config.toml
num_hidden_layers = 10
hidden_size = 320
n_experts = 64
experts_per_token = 4
d_expert = 48
d_shared_expert = 128
hidden_act = "squared_reglu"
moe_layers = [0, 1, 2, 3, 4, 5, 6, 7, 8, 9]
router_score = "sigmoid"
normalize_top_k = true
routed_scale = 2.5
balance_loss = 0.00273
balance_bias = true
init_std_router = 0.0173
lr_router = 0.000549
vocab_size = 19884
norm = "rmsnorm"
norm_eps = 1e-06
tie_word_embeddings = true
optimizer = "soap_variant"
learning_rate = 0.00273
beta1 = 0.95
beta2 = 0.95
batch_tokens = [16384, 32768, 49152]
max_seq_len = 256
train_tokens = 225600000
max_steps = 7595
dataset = "wikipedia_en"
Below are experts of layer 3 (counted from 0) of a mixture-of-experts language model. Rows are named router (the router's row for the expert) and show model dimensions 0-79. Each number is 500 + 25 x the weight over its row's rms, rounded and kept within 0 to 999. Numbers have three digits each.
After each expert's rows: a language model's description of what the expert responds to. This comes from a sample of Wikipedia text that the model never trained on.

# expert 25
router:484435520553504543490498512504511498470492545527464487457523527503505514480503483502516487499528501476521561483496498485482468476446475472549470483533492487488486463549501550484472504530479496493518490512499519507510453484514482468454482525
Articles and sequence adverbs. The, a and adverbs such as later, then, more, also, both, However in running prose, often before first, same, United.

# expert 50
router:469531515485496492529520499500454519500522503477517463478528534468511478486511504429478468535514463521580530465524505501511498549516469512559497498482509512512512480512498503488543492529461463498505528545510515489480503509475499519490546504
Mid-word syllables. Middle syllables of longer words and names, often before endings like -ed or -ing, such as Ar-rang-ed, Imm-ort-al, M-ont-auk.

# expert 54
router:478446480568519533483494509508515516478518480528499518498502521514538546487531545475536452553505489468549515488488525552520546493531515435525492490533484505517482428468484490516496470530478489503496516463502482513497453490495539455497504543
Determiners and infobox colons. The, his, their, its before nouns, and colons after infobox labels like Language:, Label:, Education:, Denomination:.

# expert 49
router:481469516544526515463500490495475518544549512478509535531485484485442490513523477531481407497521477483546542485518509535470483511485537477473476490510525507503488519495478487492507535468472543479483467510476452503529481471477519475470479478
Small numbers and digits. Standalone numbers and single digits in tables, decimals, list numbering and statistics, such as 1., 2–4, 78.4, 19.1%, day numbers.

# expert 14
router:556479508476495469525556460492493458485477538483494505499503511509469470533483526531499499510513489510552524503523501567479572514523522536521446489508518530502510473502481506515501486514488544489491524489510509508469473469561468504531525461
Short name fragments. Short consonant-led pieces at the start of names and words after a capital letter, such as D-ig, D-ib, Sc, Tr, there.

# expert 31
router:474478551494532520470488548534490506475545449537515534521535503515540531538479493465526457481536491500496471547501522473527487499523473522518497520502483481508482543476565468472543470502514446436512521506563502545516508505488511485517488566
Table cell separators. Pipe separators between cells inside table rows of sports, election and climate tables, plus the verbs was, is, were, semicolons and list dashes.

# expert 2
router:484508528509499497496493455493488506511484513473488470492470487480435477467529520521502471522501497498484550474511494519533475520462504501499493514490434480516555528491513452466478482510529486480528527525513492530521574499515524549467474521
Mid-word and content verbs. Common verbs, participles and mid-word fragments after "to", "was", "is" or "be", such as built, found, developed, st-ir-red, exp-ired.

# expert 17
router:480462576517509515476507486512493527489474510478459541538524483470471482484466502519457527500560513494483546523502454509492496479497525460490521517520467536568466501478459512464538493496464486510463539500532446515469471510516483522516500515
Quantifiers and ordinals. Number words, ordinals and quantifiers opening a noun phrase, such as two, first, several, few, all, other, often before "of".

# expert 3
router:477488468517520514515453538544529490502506486450491508477492460476504463533499497465526513461490451473502491489531505485493535533523494463527499446484490592515513485507490479528501496494467513503474499501520502521524462475516502481511469479
Relational prepositions, complementizers. Function words linking a head noun or verb to what follows, mostly of, to, that, for, by, as in member of, suggested that, tries to.

# expert 44
router:528518508510512529466505507554522510499538503526476461486502534520533544520474461513495480538534474487485560454476498493494480504486512506484467477497482494489530491454512512480496505484533529530465438512507459524481514525516510505528517524
Articles and sentence openers. Articles a and an, sentence-opening words like However, In, After, and blank table cells after pipes.

# expert 46
router:497501519502551540503442473509507475499481521496499505476496465519497465459500472502513505549472528530437481481510478518496488467505448444502491516506514503507527519512481485479459521502527499488476498523536510461489487516493480504571495536
Numbers in data. Multi-digit number pieces in tables, coordinates, vote counts and percentages, such as 000, 38, 92, often after decimal points or commas.

# expert 16
router:524509442510514514483526508509472487532514584468559512502486484431497499483552478553495498524491496470542470487497510555529503453498491470495487478509496498500507462507510460508472525535476452490464444491496504499543485517546516517529514521
Linking function words. Connectives and prepositions joining phrases in prose, especially such in such as, with, and, of, which, plus heading ends and paragraph breaks.

# expert 8
router:494489543502523535485497463516520523511511509521531556516486501459494524548511483475477462483482513513483510495485534477487487492532466520550490516507472459481483487527485515548526525516498473503504485519480479517509510542460488435515489497
Auxiliaries and possessives. Auxiliary and linking verbs and possessive 's or his in narrative prose, such as was, is, had, has, boyfriend's.

# expert 0
router:495493503510533486465476522486496491545508538495548516479580540497434501525507503499492504491504561517527507550469482492502476474518507528468469463472501455502486505491501476481514503445500493521493483574477483498514502496526496499473510509
Mid-word name fragments. Short word-piece fragments inside rare names and foreign or Latin words, such as Wh-is-enhunt, Sk-el-ton, Moll-us-ca, plus some table pipes.

# expert 47
router:512507492517516521487514530496511454468505460533501459501528482510535480479487488524507496518498493486485488527493537514501528484451549503478539498514508516529488488451480523450506511508529468489516470474479528526489521478470483503489534493
Clause-linking punctuation. Commas and relative or subordinating words that open a new clause, such as which, where, when, who, because.

# expert 6
router:494478477500475482530537453491512502516526513500500480503468473469504511522506487473493464478481539470503545501475531547470528494479555481508524530456515508545501501508468458484477504506545506442507527456557509531479497445527474494503482535
Name-initial word pieces. First pieces of proper names and capitalized words, often right after a capital letter, like F-a-ison, San, Mc, St, Gl, La.

# expert 55
router:455491495489488487505503470508516469508494538460502530480487489524531490441504510519486457507503534477491498510477475561430522497501519502459435515483515496528489452483513495515492501498493471546536489498499486495500540471512512471548491490
Name pieces and markup. Word pieces following a capital in surnames (P-ush-kin, P-ared-es), LaTeX braces, and line breaks ending taxonomy or name lists.

# expert 53
router:484523500518549527468418514538516541531467484507491528512511509510518527474522522531513532513515491515499463525518516462507550524496519508472449513493514504472526481518490516516493502496528484517468476498493527474563481517482520516499527500
Plural and derivational suffixes. Ending pieces of nouns, especially plural and nominal suffixes, such as -ers, -ations, -ions, -ings, -ics, as in workers, architects.

# expert 4
router:444455508497532511493447500463498466520556477514492548467514519476521479469477511495511494471476502440507471520557478471497478468487468472468507526474489541509531512455525440550503514486494459541486485475481491481501460488485494458517494479
Closing brackets and cells. Closing parentheses, quotes and brackets ending names or titles, plus table cell pipes and verbs like was, to, will in news prose.

# expert 13
router:491536512492505488498524490486499505490467477501475523517451484555537535560469468467505455522490525475497480522501494497507531487475475494520507511484502542541476493483537459494520484475491482484517532488504531480491494520477500469488506520
Acronyms and proper-name pieces. Capital letters and pieces inside acronyms and organization names (NIH, OIC, NIFL), plus This, These, British, United, UK.

# expert 61
router:495489500477498510504472439517513480514462504542483515507446538479506442483471559490533513528487497477511503466503544504510507507482447507467478517490502522465494507515492478525522534521511479535496541511532504485485485487495506483516518480
Money and stat quantities. Dollar signs, math symbols and stat connectors before figures, such as $680 million, for 165 yards, minus and plus signs, table totals.

# expert 9
router:492455521485510509492473496521519484542486511527537494449515473478506527533530500486551474490536490501507471474534473527531481488498515512522477524475472499530448532450540459501522515495484467511546512520489524504480515516477538528493521510
Table and list separators. Cell separators and delimiters in tables, stat lines and lists, mostly pipes, semicolons, dashes, slashes and line breaks, as in football statistics rows.

# expert 5
router:475514591530494502519535477484468520497492517457499516482535508477462530543477519487461469525544535496502513487481488549487465462517531510530485518531525515593487468511510441513534519534489515488475480474536465521441506508517506475561529532
Name-opening modifiers. First words of proper names and noun phrases, mostly capitalized adjectives, such as New York, Old City, North, public, early, official.

# expert 43
router:507489495502501475487492527487530482455481462486526468482477466496514460492465465478482478456502498500502506546495530504469495522494508477448522492493447523482525475486482515535524470504538491508513487511495488482457498458534529518484514529
Mid-word consonant pieces. Consonant word pieces inside foreign names and long words, like c in Abdalcık, Interscope, och in Baloch, plus author-citation commas.

# expert 63
router:476496492486494472494555471482532494474505502460495483529497497514440469492467466535538478507473522493477526526468505496478537529457504464527500513489451527511494488525478491472522447485478528502484486500497533481472450489526517491498472486
Capital-initial name pieces. Leading capital letter or first piece of proper names, often after a pipe, comma or parenthesis, such as Ch-iang Rai, Sl-ayer, K-u-ştepe.

# expert 29
router:489492479502470466543550446463514485474466521473530486482491523494488513513461495469512529468456559487525544524459500468492508501494524497506495508479505505502514530488517477511502464527518444529506490509494510515479501472526497520571504496
Word-initial fragments, negation. First pieces of split words after an article, such as inf-, dis-, ad-, sq, plus the words not, be, no.

# expert 10
router:497524497516514499496487519506522506525496434473494451498469534526509540515505550503511528489454481513502467491516488528550469508460516505514509495461546470471487497479535492479472480565508523481474485489519478517522462543505487504477531465
Sentence-final periods, years. Sentence-ending periods, often before paragraph breaks or after years, heading-closing == marks, and final digits of years and decimals such as 195|2.

# expert 20
router:490501482540538493517493479512511516535508501496526505504466481513462534469499464496461512518517478514451502474474498481532491514517491466507503487478523562507483505450526473484513476520527522519502545530534490487525540530539528500510496556
US place names. Place and nation words in addresses and locations, especially United before States, plus New, County, City, National, American.

# expert 59
router:489480517486523527486460535450488495481457503533459473539475479476523498463504463494490510514515537514480465528493477479516491477479510453514505499498516474489534501503503517458526486486465519493530479487518538524467514525498533523497472500
List coordinators. Commas and conjunctions joining list items, such as and, or, but, &, semicolons, and "by" before an author or maker.

# expert 51
router:525507483485501482509511495482507489516481526460462524500485571497470459490480487529463526490488535526551550495488551481503540518509526482507503515492436518510487514496452535490512497483446535493494449517468475511524492502535478525495519514
Word-initial letters after delimiters. Single first letters or short opening pieces of words, often right after a slash, quote or parenthesis, as in /p-olitical, P-helps, T-OWCESTER.

# expert 24
router:495524467520519499511500451509541501481507523520515527551509505515533468516544527512491498498486528524502500477485483496478529477446462492536519521503497501502474504488508504457492490538515491515544503483497490448468493523508526484498498480
Sentence-subject pronouns. Subject pronouns and names opening a clause in biographies, such as he, she, it, they, his, often before was or had.

# expert 12
router:448521472477496530541502442467463492502488499558492501503491477506528532513506515514471498454481491473503499497482499463489518527482487491518522519505501520503478550517541481489477523526535545519529493493464491482490507534498529497521484486
Place and institution names. Whole place, country, university and nationality names, such as Princeton, Harvard, Edmonton, American, University, York, John.

# expert 22
router:484447513520493491529532446487483463496496513495451524479474504543556471512498484521512516476474514467464516483468541520493470481498518510506485526506496503491498463489498448472438493498513449496478490490530469497499494457537513504554518502
Foreign name fragments. Opening word pieces of surnames and foreign words, especially French, German or Romance (de, des, Jean, Louis, con), plus opening parentheses.

# expert 32
router:471474465510506469498509503526463501507516539482483476514525457473480479470466510509519481462500526517537509451510487555501509452476506492502516514501530489539478489528472488494533488535469536481499534545487485517481480519561523490541507535
Ranks, times, results. Ordinals, colons in times and scores, and numbers in sports result tables, such as 1:10.43, 5th, first, gold, final.

# expert 45
router:505489547496541465470494515504515489507536484483539533510511466550484530538522504488491514462493515479447512467503513525522518465530466507530490501493516524524503498505504456505486456474481522481486467481542458467465508493490535540516532496
Closing punctuation marks. Closing quotes, parentheses, commas, periods and percent signs ending titles, names, numbers or table cells, e.g. "Episode 3", 100.0, style=".

# expert 40
router:486480518489476476513506468478481531465494508475487507476479539448530511480504470486500530521473474535533483492479494535468478528464479491470541559499482522490514489508544527523515495547537466481435493539550504513523506520531483488497513477
Adjective and topic stems. Adjectives and word endings in academic or genre terms, such as political, social, -ological, -ic, rock, metal, and field nouns like tennis.

# expert 23
router:399516538532510497499439475507500494550465522505498509503439502545482531487501494526460500493477467484509458491496514461534520537477473483487473524466510543510518516499524462509491532476489529497515504484487524449527486494507504515500510535
Institution name heads. Last nouns of organization and place names, such as League, Cup, County, House, Council, in sports tables and biographies.